From a checkpoint of a small mixture-of-experts model trained on Wikipedia.
Training: a variant of Muon for the experts, 261M tokens, 7953 steps.
Below are experts of layer 4 (counted from 0) of a mixture-of-experts language model. Rows are named router (the router's row for the expert), up (a neuron's input weights, with its number) and show model dimensions 0-191. Each number is 50 + 12 x the weight over its row's rms, rounded and kept within 0 to 99.
Before each expert's rows: "mostly gets" lists some tokens that are sent to it at least half of the time. This comes from a sample of Wikipedia text that the model never trained on.

# expert 13
mostly gets: " Bru", " Shan", "iji", "kan", "aman", "iki"
router:74 46 51 80 68 62 29 42 59 47 20 49 43 42 45 73 61 73 46 66 35 61 60 76 49 55 49 40 51 64 58 68 48 54 35 58 39 30 42 48 52 58 80 65 60 43 58 32 30 58 68 54 64 58 59 59 55 46 47 36 53 52 60 62 58 78 45 36 55 56 64 56 38 47 37 52 60 56 59 62 51 58 60 42 39 71 38 62 70 40 63 50 40 52 36 49 49 49 57 59 64 53 40 65 43 51 42 38 53 50 72 55 32 33 49 50 43 59 64 43 42 54 42 46 44 64 60 52 46 59 63 51 43 49 64 50 35 44 33 45 60 52 47 38 54 72 40 29 60 37 37 22 69 69 55 53 45 44 39 43 27 42 49 34 44 70 48 53 54 55 65 62 48 67 46 45 57 60 39 55 42 76 39 63 49 39 37 71 53 65 57 31
up3:45 47 32 58 62 51 60 42 52 45 61 80 44 23 51 75 44 40 54 61 52 77 50 41 58 52 37 40 54 56 55 44 54 62 50 69 49 60 27 37 67 44 52 53 53 59 54 31 38 56 59 64 37 53 50 41 45 54 51 46 46 38 36 30 33 64 33 42 43 60 43 56 52 41 38 55 32 47 70 48 63 61 30 56 50 35 13 50 37 43 51 33 42 60 41 43 30 51 43 41 53 39 53 42 55 25 37 43 50 42 77 55 38 39 45 67 34 43 45 55 24 42 63 42 44 48 31 48 50 59 47 54 73 45 49 46 61 49 36 55 46 64 51 25 47 52 39 46 56 24 55 51 65 40 31 23 48 48 43 55 65 69 34 58 19 49 40 48 29 43 63 54 68 43 57 40 47 42 44 44 71 50 53 44 53 33 63 76 52 51 56 60
up4:59 37 41 57 54 47 52 47 41 20 47 76 44 54 66 53 67 47 70 51 42 36 46 56 52 45 34 31 41 47 51 46 45 34 50 69 34 37 36 23 59 30 39 60 47 45 72 77 43 37 61 35 51 36 69 21 54 55 41 47 54 43 59 41 48 42 54 59 38 36 57 43 46 42 40 49 46 43 54 61 60 54 70 66 57 62 61 60 50 39 49 37 54 44 40 57 37 57 57 92 60 44 59 53 51 26 52 39 59 44 48 39 48 82 57 45 38 26 60 37 22 49 56 52 35 30 63 62 55 38 51 61 65 66 42 44 63 49 44 40 65 51 47 49 60 43 62 56 61 57 63 57 42 65 71 67 47 66 33 64 48 40 52 62 52 56 70 65 45 41 57 59 42 49 47 31 66 44 76 54 41 41 60 66 56 42 62 42 53 55 35 55
up5:61 55 74 73 49 46 54 51 39 46 63 38 41 36 35 44 58 39 53 63 38 56 70 37 47 70 42 59 52 34 39 57 29 57 51 40 42 61 45 53 56 55 53 49 49 29 22 56 48 42 31 40 39 47 68 44 49 73 63 25 47 43 27 59 43 18 67 47 41 42 45 44 68 41 32 22 34 50 27 50 43 40 49 46 53 56 49 40 30 55 45 54 49 58 60 46 43 50 81 38 58 56 70 35 58 54 46 51 83 37 58 50 39 39 50 53 61 47 57 57 41 45 58 41 48 46 46 51 30 59 47 48 45 56 48 64 58 48 63 64 48 44 38 52 42 50 40 80 39 68 51 34 50 33 44 29 35 29 39 66 59 47 62 28 39 61 39 59 51 41 54 31 58 45 43 54 61 26 57 50 35 38 50 46 45 58 46 78 52 28 45 51
up6:49 45 38 47 43 54 32 45 58 62 52 52 56 51 43 46 43 71 76 61 56 67 44 64 57 69 44 52 60 36 52 47 68 50 39 31 50 33 63 62 55 60 65 55 67 52 49 59 62 41 68 44 47 45 60 43 63 54 59 44 70 40 58 45 40 53 54 54 54 48 45 55 32 40 58 60 71 59 30 39 49 68 69 55 55 55 67 80 61 69 42 38 55 27 79 61 59 39 76 54 44 33 35 45 29 28 46 64 52 44 39 61 41 55 67 75 39 58 54 44 61 35 56 53 56 41 48 37 64 52 46 45 46 41 38 50 42 48 59 55 54 40 67 64 55 50 31 37 66 44 54 40 52 58 35 69 40 49 73 35 72 53 36 47 64 65 62 55 51 42 43 71 41 59 31 24 41 45 38 71 58 52 48 34 42 39 60 58 56 54 16 44
up7:68 51 62 56 83 57 57 65 32 54 49 57 63 71 34 51 51 35 71 56 48 47 61 66 62 43 51 61 78 74 34 36 40 39 62 49 44 24 70 54 27 54 49 48 48 43 50 64 41 54 36 41 30 39 66 56 41 37 57 44 54 59 34 57 46 59 37 42 50 42 72 58 46 62 47 37 61 55 36 53 63 42 37 48 57 49 34 60 43 51 44 53 40 35 54 73 53 68 48 50 53 44 62 52 57 40 36 55 49 35 66 41 31 63 49 59 71 59 42 65 65 64 44 62 54 50 22 51 49 55 46 46 59 47 38 44 23 44 41 59 57 54 63 65 80 68 46 43 26 41 40 50 56 45 55 64 32 56 50 48 56 46 44 40 46 71 43 49 27 38 59 43 58 67 50 47 52 45 45 42 61 60 33 68 33 34 40 45 79 33 54 69
up8:57 46 49 48 51 38 57 40 52 43 34 54 30 39 37 48 43 54 46 48 45 56 30 67 46 69 54 30 52 45 29 27 71 66 50 64 39 58 56 57 58 57 51 49 28 47 61 45 52 54 65 43 57 49 76 68 43 64 59 56 41 51 52 62 60 71 33 38 43 51 56 78 51 26 46 45 60 54 65 60 38 49 54 37 66 36 49 45 48 52 50 46 69 76 41 53 45 63 78 52 51 55 22 74 53 52 51 38 56 24 43 68 64 60 73 56 62 31 50 54 59 41 35 54 45 44 67 33 51 59 69 41 55 30 41 73 38 34 51 46 41 35 66 39 47 59 44 52 66 53 49 73 51 39 43 34 40 49 45 43 36 42 65 60 28 52 40 46 54 65 42 56 33 70 59 28 61 53 48 43 40 61 35 40 64 43 59 58 60 41 43 29
up9:37 39 57 50 67 50 36 48 54 59 57 55 51 53 37 57 60 59 35 49 45 44 48 63 33 51 35 53 42 17 59 65 51 33 51 61 63 76 54 62 40 37 40 41 52 31 40 33 51 60 51 63 61 29 42 65 49 47 31 49 44 51 52 55 55 70 51 49 64 40 61 74 53 51 51 35 43 33 51 48 19 54 43 60 55 73 66 56 40 52 47 24 41 54 65 52 52 75 55 46 59 48 35 20 46 50 53 60 55 60 63 46 31 79 46 47 51 62 74 37 41 42 60 39 39 57 64 53 58 71 44 62 47 35 57 63 37 50 26 51 42 59 38 45 46 62 61 49 58 29 41 51 41 39 40 42 60 64 37 58 38 40 59 37 48 38 30 85 45 42 61 61 34 64 66 69 47 49 58 70 47 69 50 44 39 43 48 33 42 39 35 48
up10:51 47 44 37 63 43 70 54 49 40 46 56 44 44 40 63 39 69 55 59 42 30 34 51 45 50 71 67 51 36 64 37 56 45 45 43 30 64 59 49 53 56 79 37 78 42 45 54 50 45 53 79 55 55 63 47 45 43 40 40 49 26 53 51 45 61 49 27 28 38 43 51 61 44 38 53 61 39 42 57 38 59 65 47 45 38 49 28 69 55 55 52 50 69 30 44 57 58 75 42 47 36 40 26 30 30 21 57 44 53 46 37 72 55 52 39 45 54 41 43 28 50 66 65 44 53 55 52 54 40 44 54 49 52 54 45 31 20 35 53 48 45 58 59 69 53 43 54 56 49 65 39 43 69 42 41 47 66 59 70 44 66 54 46 50 58 31 63 53 27 55 46 59 29 45 46 66 60 50 58 30 62 70 29 72 49 52 56 30 58 65 39
up11:58 60 65 46 44 53 60 41 40 55 46 59 59 46 52 45 59 58 45 65 44 36 53 64 47 55 60 52 42 45 39 62 45 33 21 32 65 45 38 72 78 56 64 51 69 58 33 27 32 53 37 85 65 26 47 37 47 40 42 46 49 49 65 38 37 66 55 51 44 59 85 60 58 27 46 66 33 54 34 47 32 40 32 53 30 67 76 52 53 51 69 56 36 63 57 61 29 77 48 62 53 47 44 46 45 53 51 49 47 70 64 65 42 43 50 34 60 51 47 58 57 58 42 39 55 63 64 48 55 52 36 37 57 37 50 39 59 57 48 57 44 51 41 30 35 44 59 40 44 61 72 53 39 56 54 31 66 35 58 52 30 56 69 45 63 59 46 61 38 60 67 42 58 54 60 50 38 34 54 44 48 43 56 64 53 47 59 44 49 51 29 26
up12:44 31 62 55 68 24 60 45 48 53 62 46 50 46 57 62 47 84 59 41 47 33 39 67 52 47 53 39 49 56 49 46 59 56 41 45 53 31 48 42 47 55 73 67 36 41 32 48 63 53 59 59 25 46 57 58 65 68 65 52 28 47 51 68 58 33 42 48 70 49 54 65 48 68 39 62 37 17 47 57 41 50 42 37 50 64 45 36 65 31 52 43 45 70 50 39 51 43 60 44 51 38 33 59 65 38 75 52 39 48 56 46 54 46 35 47 45 57 49 31 61 63 49 53 45 42 67 55 69 27 88 74 60 42 47 42 36 52 57 47 43 47 38 40 41 66 57 47 41 41 44 34 39 46 54 72 23 33 38 38 43 58 50 66 51 59 65 55 50 80 53 52 40 67 46 68 67 47 56 61 35 31 65 46 49 47 52 40 40 52 44 46
up13:59 64 48 61 67 36 43 53 65 33 41 38 34 33 42 62 67 57 43 39 66 56 51 45 55 54 42 30 50 29 62 64 45 42 43 29 41 81 66 50 65 59 53 71 38 50 62 44 40 57 39 46 57 30 42 46 51 49 29 51 47 63 48 65 40 41 58 36 39 52 34 29 61 51 51 67 58 35 44 60 59 51 49 47 28 58 63 29 70 34 71 29 49 46 44 45 62 44 57 45 36 63 59 53 42 54 52 46 43 69 51 38 39 53 61 45 68 74 64 66 61 38 57 39 45 40 56 48 35 74 54 44 53 36 58 45 44 22 23 40 55 59 48 59 50 63 60 40 44 44 70 50 65 43 51 51 35 64 48 39 53 61 78 35 34 67 41 42 30 55 52 45 61 59 60 47 32 39 49 48 49 64 75 36 29 36 38 59 61 40 39 47

# expert 11
mostly gets: " three", " four", " two", " among", " MPC", " six"
router:50 74 68 51 67 33 58 61 53 54 30 69 50 39 49 36 78 64 58 61 66 45 45 51 71 56 39 50 61 49 48 41 60 51 54 52 56 46 26 61 66 72 39 29 64 57 42 67 46 52 47 63 46 63 60 50 43 41 68 50 57 53 40 38 40 34 50 41 59 57 54 25 45 28 56 58 36 41 59 40 22 39 59 43 31 81 55 35 44 52 57 51 62 50 54 66 44 52 33 46 67 55 50 54 53 41 47 35 58 54 34 46 64 34 42 60 42 58 40 59 37 61 52 37 70 66 61 24 67 42 51 59 57 45 39 52 33 29 51 51 32 51 57 47 44 63 34 32 48 45 51 60 48 29 47 56 49 69 52 33 52 63 71 51 35 62 68 62 51 46 58 48 90 43 41 58 63 51 23 65 63 47 51 68 41 45 54 48 58 51 61 42
up8:27 73 55 47 48 49 42 48 38 24 55 31 53 76 64 75 64 51 46 56 37 37 30 62 54 34 32 40 51 43 61 63 60 64 56 49 58 56 29 55 74 49 39 60 39 34 58 39 59 34 27 48 39 36 63 66 46 27 35 51 54 74 47 43 49 29 52 42 68 55 44 58 59 32 39 48 59 35 52 32 46 37 62 54 47 38 38 51 72 70 51 38 21 40 59 50 55 32 47 57 47 57 59 59 47 43 67 27 45 57 54 51 60 38 56 72 52 47 59 52 34 35 70 39 37 59 52 41 42 35 18 46 42 54 37 47 47 43 55 47 42 61 45 44 39 54 50 46 62 59 51 58 77 55 53 62 54 51 50 50 65 48 38 47 64 44 41 49 34 46 58 56 45 56 71 55 44 45 44 41 50 61 34 38 74 42 29 32 24 53 45 62
up9:46 51 30 47 56 49 52 47 46 68 51 49 48 55 49 45 44 49 69 60 70 61 69 50 45 61 50 31 43 39 53 59 57 46 42 20 65 47 60 34 34 58 57 34 78 56 47 55 55 41 53 69 24 32 41 27 60 63 63 63 49 55 27 32 47 56 47 45 42 57 69 43 52 43 44 60 47 41 52 35 20 24 58 48 63 65 65 36 51 63 50 47 39 58 52 71 37 47 63 42 47 47 53 38 46 35 69 63 56 58 57 74 38 65 54 70 48 58 69 53 30 41 61 42 75 45 32 40 41 64 47 36 59 52 56 60 57 80 43 58 36 68 62 62 58 40 39 48 59 58 38 47 32 60 37 45 63 38 50 30 54 57 42 34 66 50 48 31 37 47 35 40 59 49 40 52 43 37 31 43 26 57 42 52 39 47 65 65 60 45 50 33
up10:47 48 41 69 60 67 49 38 42 56 31 60 75 43 54 42 43 46 47 78 56 46 52 40 49 29 59 40 51 42 51 66 19 39 57 45 48 47 58 72 57 61 53 40 58 44 46 33 50 47 51 59 57 64 53 65 54 33 57 61 44 35 47 36 63 46 67 75 38 65 65 52 41 21 60 58 40 55 67 53 38 45 39 42 59 16 50 62 61 48 66 47 40 62 24 46 32 38 56 58 67 73 57 74 53 37 60 56 51 53 60 54 56 59 53 53 61 67 60 36 39 52 42 41 56 36 57 66 55 36 76 56 47 65 30 51 60 55 44 52 48 58 72 27 61 55 38 55 58 64 42 39 38 33 38 54 52 62 32 49 47 58 81 57 56 45 32 54 57 34 68 32 34 65 57 60 56 56 39 61 47 40 54 52 50 60 55 47 43 53 22 43
up11:44 42 72 63 41 55 46 39 35 60 42 49 70 28 65 52 65 45 32 68 48 58 34 41 39 56 65 63 86 62 49 71 58 50 54 50 43 46 58 43 48 50 48 62 52 58 53 47 47 66 51 66 38 58 50 66 38 38 53 48 46 41 29 50 62 47 64 51 72 37 50 26 55 62 33 43 43 70 63 41 52 51 46 47 47 59 42 55 71 53 53 56 56 51 46 41 67 68 27 46 42 60 76 66 34 65 49 40 28 23 63 58 52 65 36 40 53 26 60 54 30 57 48 50 50 52 39 44 41 78 54 58 50 45 60 41 52 40 44 42 35 55 68 58 77 28 56 57 75 41 54 35 34 47 52 49 33 60 62 48 30 50 54 46 43 40 28 50 55 43 67 50 51 64 55 57 64 30 44 47 52 41 72 65 55 39 51 31 70 61 59 43
up12:50 44 52 37 48 50 63 65 40 54 70 30 47 50 49 56 59 51 67 51 34 48 73 54 57 43 37 52 40 59 59 57 49 60 44 51 72 24 36 56 54 55 54 49 21 40 34 58 60 78 44 41 56 29 43 54 39 47 45 58 54 52 54 63 37 44 28 34 37 55 63 70 46 36 54 36 37 49 40 56 33 48 65 50 41 53 56 56 70 63 44 47 31 65 36 60 43 37 56 44 57 54 33 47 51 48 35 51 61 52 41 48 42 57 28 75 45 43 47 57 29 36 61 49 57 71 59 42 27 52 37 49 47 63 49 59 64 52 57 40 43 69 42 43 58 32 74 52 52 60 54 51 43 55 55 29 69 53 52 39 61 64 47 68 35 62 43 18 78 61 51 38 41 46 42 64 50 46 56 47 73 63 58 38 51 18 54 45 36 84 36 46
up13:50 68 45 44 52 37 34 63 39 54 56 60 40 69 43 52 55 41 58 57 51 34 75 35 33 80 71 63 51 26 57 48 47 60 38 49 65 59 52 51 36 44 55 43 63 41 39 45 43 44 68 55 38 47 52 65 60 48 51 66 28 51 65 51 57 49 57 34 49 55 58 43 54 62 61 44 46 48 38 56 22 66 39 72 44 60 61 53 74 44 42 61 34 32 61 45 65 40 52 55 36 57 49 41 54 35 53 53 36 48 47 53 69 58 61 67 60 45 75 56 48 57 48 65 34 54 42 40 59 42 49 31 57 45 56 37 53 40 41 65 12 71 61 30 46 49 51 49 48 39 53 83 03 40 58 50 51 42 49 52 37 43 54 56 37 50 51 50 71 59 55 60 69 43 61 34 52 52 37 45 48 55 54 59 37 62 37 39 54 54 28 31
up14:41 45 50 56 77 52 37 42 80 56 53 49 40 33 59 49 41 57 46 31 34 57 50 32 35 53 42 46 61 33 53 59 44 65 53 49 44 48 26 49 41 45 52 41 31 25 53 40 37 43 48 63 51 53 56 45 39 60 84 88 39 65 54 34 54 35 39 48 51 69 57 50 54 51 41 46 43 71 50 48 30 40 67 45 47 46 35 37 49 63 46 29 44 57 69 48 40 72 30 48 51 57 41 41 61 59 51 37 67 33 43 35 52 43 63 41 34 70 40 40 41 57 59 37 50 32 30 54 73 67 59 60 64 37 67 47 33 39 36 49 47 74 39 49 29 63 30 41 57 55 52 51 33 43 24 46 61 61 59 41 34 51 45 53 73 52 28 32 46 61 47 41 48 46 43 58 50 54 69 56 60 44 41 45 67 57 54 57 47 52 46 39
up15:47 61 47 28 47 48 38 67 53 58 35 46 36 28 60 53 60 49 61 38 64 41 54 43 62 63 62 53 48 33 46 46 35 45 35 66 59 50 50 41 40 65 36 58 57 60 60 42 71 72 56 49 51 39 53 58 53 62 49 33 59 17 53 31 64 38 54 60 44 34 42 59 50 34 30 45 68 60 59 51 83 62 60 66 63 47 68 53 56 79 50 63 44 45 53 63 44 65 46 54 38 39 52 22 68 49 68 35 33 57 54 36 64 65 59 52 72 58 52 48 43 57 46 37 46 43 50 44 32 43 79 59 45 46 58 54 46 24 57 54 45 35 28 41 30 56 44 38 44 60 36 08 39 52 44 43 49 64 70 54 55 48 43 62 36 45 50 46 43 45 59 30 56 49 44 38 39 36 41 44 56 50 46 67 54 47 69 61 53 39 33 43
up16:51 70 50 35 47 37 39 71 56 51 68 52 59 72 36 60 47 50 73 59 55 54 46 46 48 34 34 57 43 66 62 47 34 50 33 53 50 54 47 42 61 59 42 47 62 38 34 42 43 53 63 53 59 51 46 63 45 46 70 55 32 18 21 49 68 43 55 38 71 50 52 56 55 54 32 42 37 47 39 34 49 48 40 30 49 55 55 68 50 36 31 52 51 37 41 39 57 40 69 48 55 51 30 44 48 36 37 58 65 60 60 58 37 67 51 80 51 48 53 45 43 56 38 46 38 50 53 44 49 41 32 42 49 34 55 48 58 43 42 60 32 41 10 44 50 39 42 55 39 67 36 60 68 58 43 48 42 46 29 54 84 58 39 54 38 63 23 47 26 53 34 45 32 55 54 51 23 49 41 55 55 51 57 62 43 30 41 29 50 50 72 45
up17:56 44 63 66 50 59 53 34 66 51 42 44 67 42 60 31 55 57 58 45 45 52 53 51 38 48 40 58 41 47 27 46 64 43 49 51 69 30 30 57 58 56 55 58 61 60 47 38 50 48 24 53 24 58 72 60 52 52 32 66 47 52 46 57 35 24 56 52 34 56 58 38 41 55 63 56 53 63 55 54 65 26 60 68 51 56 50 63 50 68 54 62 48 68 35 37 48 36 63 41 46 39 47 46 48 47 65 50 32 39 65 19 36 42 59 37 40 46 63 58 42 49 31 57 49 54 58 42 76 35 44 50 58 59 43 60 52 50 42 33 42 60 59 46 84 52 19 40 52 53 77 49 42 47 50 31 32 44 75 54 48 33 51 40 32 35 54 52 40 19 49 44 56 77 71 34 48 48 42 45 52 64 54 59 55 80 48 51 43 44 45 51
up18:39 66 54 53 25 68 67 53 44 57 27 68 62 28 52 48 40 53 48 61 78 35 35 36 59 59 26 33 32 50 54 49 42 64 41 56 47 58 54 62 49 52 50 53 40 40 58 53 31 53 51 62 58 58 45 27 57 39 61 54 55 33 66 46 62 47 60 56 63 53 57 59 40 50 52 38 51 43 50 48 56 81 64 54 46 79 58 68 44 59 51 46 52 33 62 61 31 76 40 45 52 42 55 67 59 58 57 49 44 54 47 41 50 35 35 65 61 43 48 50 60 50 57 59 16 69 53 42 63 42 59 31 51 48 66 39 26 60 36 50 57 41 51 52 47 36 56 60 52 42 22 50 56 53 37 17 40 59 65 48 36 43 47 48 41 74 54 50 59 49 57 72 73 48 40 76 46 54 46 49 40 73 36 64 38 52 54 60 44 69 36 51

# expert 5
mostly gets: "Personal", "See", " legisl", "History", "Population", " Serbia"
router:42 59 49 61 46 46 49 49 39 50 52 85 86 28 46 45 48 30 45 52 52 36 53 46 58 52 63 58 71 31 74 75 53 44 46 47 58 47 49 55 64 48 41 44 68 29 50 40 76 38 56 45 43 34 33 52 39 58 36 49 44 42 50 72 56 48 48 66 56 53 52 41 69 68 58 47 58 45 37 52 40 44 41 40 72 64 64 50 50 39 49 59 31 61 43 59 60 53 41 55 51 59 56 62 39 60 60 48 36 29 79 44 43 42 44 65 40 50 37 37 53 72 57 44 35 70 46 63 60 55 56 51 71 37 67 44 45 40 49 51 31 37 52 65 63 40 59 31 38 26 40 39 72 55 28 54 69 59 38 33 55 59 37 49 51 55 27 69 53 48 61 53 62 62 48 49 23 60 60 41 39 50 71 31 62 43 51 50 40 50 47 61
up9:53 57 73 47 47 60 70 55 34 42 48 48 43 53 52 47 48 45 31 33 35 51 47 46 45 65 52 39 46 60 42 50 57 51 48 31 23 54 50 64 41 39 49 49 49 42 41 69 63 56 63 48 57 39 44 58 57 43 65 52 52 48 48 46 33 58 48 49 69 53 78 36 33 49 48 44 36 40 68 27 52 30 46 18 23 62 60 43 52 22 49 34 35 70 57 46 51 49 47 40 73 32 41 27 59 36 51 68 58 71 56 41 55 45 58 50 35 55 60 48 79 36 43 51 59 57 49 38 59 54 57 59 54 34 29 67 39 46 57 67 35 51 53 48 46 08 56 60 41 48 42 59 53 37 41 37 50 46 45 44 40 59 47 72 35 53 63 38 81 51 43 37 51 57 35 50 69 78 64 55 44 60 65 50 55 68 46 50 44 65 49 51
up10:50 53 70 37 58 54 54 35 41 29 42 40 58 61 62 26 43 50 35 44 56 44 52 56 59 42 46 38 78 50 40 40 38 57 54 50 48 41 63 42 42 67 65 58 75 39 33 60 66 52 48 42 49 46 61 63 47 55 51 39 56 58 60 61 77 52 52 69 59 55 45 31 53 49 67 45 60 44 70 63 48 30 50 32 69 65 51 44 35 43 46 61 34 76 52 46 50 60 41 48 72 65 44 35 43 51 46 34 46 64 40 35 52 27 46 52 65 32 31 71 41 58 36 50 39 46 67 73 30 31 48 38 50 32 61 60 24 68 44 62 59 57 69 37 58 58 44 55 58 57 44 38 67 51 46 45 48 45 40 36 57 50 64 60 33 35 62 67 68 54 78 61 71 58 43 57 36 52 59 50 32 69 37 58 47 38 53 48 57 36 42 32
up11:51 40 43 58 32 42 29 50 48 44 69 61 37 46 61 40 74 38 51 51 44 50 40 48 36 58 59 69 65 33 48 43 57 50 34 40 48 48 62 54 52 61 71 48 52 45 65 57 38 65 28 36 27 50 46 41 57 52 49 65 57 55 49 59 43 59 59 30 62 53 45 58 50 63 51 67 25 51 50 41 68 59 46 54 22 42 39 42 52 47 41 38 61 65 72 39 63 73 61 54 48 49 36 46 76 56 55 45 54 56 42 62 47 61 30 56 70 43 48 42 56 39 79 33 57 63 60 66 55 43 66 43 44 24 71 45 48 69 42 55 42 41 54 55 36 47 48 37 50 41 51 58 26 48 60 58 73 71 32 51 54 63 21 48 50 55 64 40 42 71 33 59 50 53 66 38 60 46 53 08 51 51 47 58 38 44 40 58 58 28 60 59
up12:59 48 44 24 60 60 31 46 48 37 35 31 38 59 67 58 54 51 58 39 46 56 32 44 77 49 30 53 39 44 65 53 45 57 68 39 52 56 64 45 44 52 36 66 54 44 30 38 55 43 55 40 74 48 21 63 63 58 47 68 76 37 49 47 43 68 60 37 58 50 31 41 59 55 77 49 32 47 73 47 26 49 55 45 42 48 38 79 60 51 62 56 58 30 32 34 67 32 61 49 60 70 42 41 64 48 47 57 55 52 53 60 57 58 34 49 46 37 40 62 56 49 70 57 60 51 66 73 57 42 36 37 51 54 46 43 49 43 39 74 54 28 49 62 51 42 22 55 75 52 67 44 58 45 58 42 55 54 45 41 49 62 69 59 56 49 69 37 33 54 53 44 63 29 61 62 45 39 27 60 56 44 49 65 50 49 53 48 43 40 36 51
up13:33 39 60 53 41 52 43 71 52 58 49 50 36 44 71 39 69 53 34 58 35 35 61 58 57 66 69 48 59 38 59 52 70 24 46 46 36 68 43 45 35 58 47 47 50 51 45 54 49 39 44 54 59 37 36 33 59 30 57 29 39 54 55 64 34 30 39 44 29 72 74 33 62 54 56 54 39 68 33 37 54 58 30 76 41 55 62 51 49 53 50 33 50 62 51 76 58 46 46 57 30 39 74 66 43 44 50 35 47 60 45 33 49 37 42 35 50 38 64 49 60 63 39 39 34 58 66 44 45 34 57 45 62 63 43 44 51 40 64 48 44 50 42 52 34 50 49 31 69 57 40 45 47 43 51 50 63 63 52 53 51 55 72 48 74 44 53 61 58 42 94 39 63 65 50 50 56 69 42 31 34 26 61 42 47 50 49 45 38 46 65 48
up14:50 56 46 62 41 39 61 56 48 59 49 56 44 17 34 48 53 60 53 47 52 50 46 40 60 43 47 54 67 62 36 50 44 69 43 68 49 21 31 67 54 60 61 45 55 37 49 57 50 28 68 30 32 46 25 45 37 51 61 51 52 51 26 53 41 55 61 39 54 31 36 62 28 44 59 58 63 61 44 54 45 43 33 40 61 29 38 45 56 68 66 37 50 58 48 57 64 55 54 25 22 83 70 36 46 51 62 52 38 43 41 62 46 29 61 41 32 50 48 51 49 50 25 40 64 62 63 45 41 68 52 51 43 34 63 58 57 41 57 52 50 62 36 35 27 36 44 36 47 29 64 47 61 40 38 56 61 59 37 51 63 61 42 43 72 62 41 43 32 44 51 80 56 46 60 36 58 42 34 58 49 37 47 38 54 35 46 31 45 38 44 49
up15:45 32 47 43 51 36 54 44 43 52 64 47 60 56 62 65 69 20 48 48 73 38 63 52 54 61 62 56 39 54 51 53 75 56 45 47 64 30 51 45 33 53 34 58 53 60 56 69 55 42 67 66 43 43 54 53 56 58 45 45 53 45 39 69 62 30 54 50 41 68 38 26 65 52 59 16 55 65 48 43 60 47 40 68 54 39 31 49 52 52 62 58 64 38 63 56 55 50 57 53 52 40 34 57 51 51 66 44 66 49 33 62 40 51 44 47 59 60 50 54 47 18 50 71 60 52 35 40 46 38 53 52 46 38 74 52 56 49 35 44 58 43 56 33 44 44 58 83 40 42 44 70 31 49 34 32 17 52 56 64 46 64 25 37 44 47 39 30 61 60 55 53 55 62 55 62 46 71 29 49 49 57 38 38 60 53 28 27 51 48 33 61
up16:59 48 47 36 50 78 38 33 49 52 56 41 44 25 56 31 37 24 42 56 42 42 58 49 56 50 49 58 63 29 38 46 29 45 43 32 42 35 55 68 56 41 71 67 62 42 49 73 51 59 51 38 64 34 53 81 69 59 47 32 47 56 50 50 53 51 52 37 40 60 33 47 52 29 41 36 38 53 61 56 50 74 37 46 40 36 43 44 40 46 57 62 60 59 44 59 55 39 52 61 42 46 26 59 26 56 54 76 38 36 44 42 40 62 61 50 68 55 38 56 57 43 43 29 63 47 64 45 48 75 48 56 52 58 53 47 56 47 57 46 39 34 55 22 47 64 46 39 37 32 31 45 55 46 47 74 43 64 48 79 61 53 69 38 62 67 54 54 58 46 75 39 55 53 32 43 42 41 42 71 54 67 47 40 59 59 30 53 44 65 48 46
up17:54 50 36 40 61 31 41 38 56 26 59 43 46 56 44 46 61 47 45 37 36 47 43 38 26 55 41 50 43 45 52 57 50 60 62 47 55 51 67 48 61 54 40 58 74 42 49 68 54 56 36 46 37 87 27 70 56 49 51 49 55 51 35 45 56 56 28 47 23 33 45 41 58 50 41 37 61 48 60 69 47 57 47 47 61 28 40 54 39 45 80 46 44 57 50 46 57 57 66 69 74 67 66 59 75 40 52 40 66 62 64 48 44 10 59 53 50 45 62 52 71 56 44 65 46 19 49 35 70 55 55 38 53 59 50 57 70 57 53 55 45 50 34 39 71 41 55 44 62 40 36 66 41 55 55 53 55 34 56 42 75 46 35 40 61 46 41 56 61 73 49 53 52 34 65 62 44 64 62 55 62 59 41 42 38 56 64 34 44 35 46 47
up18:59 47 66 51 65 52 37 44 51 40 55 44 36 34 55 67 54 44 62 50 57 64 42 37 59 53 42 49 63 46 45 63 43 48 77 49 80 34 26 42 41 28 62 55 57 64 67 61 58 45 64 60 57 55 41 65 24 32 54 46 38 36 30 60 35 55 56 36 42 42 47 31 65 58 53 44 40 57 54 63 40 48 72 59 47 53 63 52 60 32 63 38 26 45 36 46 48 57 48 66 43 37 35 61 51 37 58 64 33 39 37 39 62 47 35 69 51 58 51 48 47 44 50 66 44 43 36 27 25 49 56 75 75 32 32 76 36 45 43 47 47 56 53 28 47 44 41 50 58 56 59 48 42 42 58 41 42 59 19 43 47 51 57 42 66 51 37 60 76 49 51 35 48 36 54 54 30 60 41 58 50 48 33 72 60 73 46 31 33 46 44 57
up19:50 64 43 51 68 52 54 36 48 48 42 61 64 35 68 42 47 24 48 67 55 29 53 60 54 76 43 60 53 43 51 47 60 59 41 53 70 49 30 51 62 36 64 65 48 53 38 54 41 39 72 54 44 36 43 52 58 29 45 51 35 52 42 58 43 43 44 55 29 77 40 36 33 63 37 42 56 52 51 39 79 56 28 39 62 34 46 39 53 33 48 61 49 73 66 67 64 26 57 59 51 56 55 57 48 53 55 52 51 63 45 53 43 30 41 62 25 45 35 58 55 53 41 55 60 54 55 61 48 46 55 54 35 52 60 69 44 52 40 42 50 47 62 50 43 37 51 37 61 57 58 53 59 53 43 49 40 55 33 23 53 46 33 32 71 63 61 22 41 67 51 71 50 41 66 46 53 58 58 67 18 67 55 45 47 48 33 58 82 69 64 46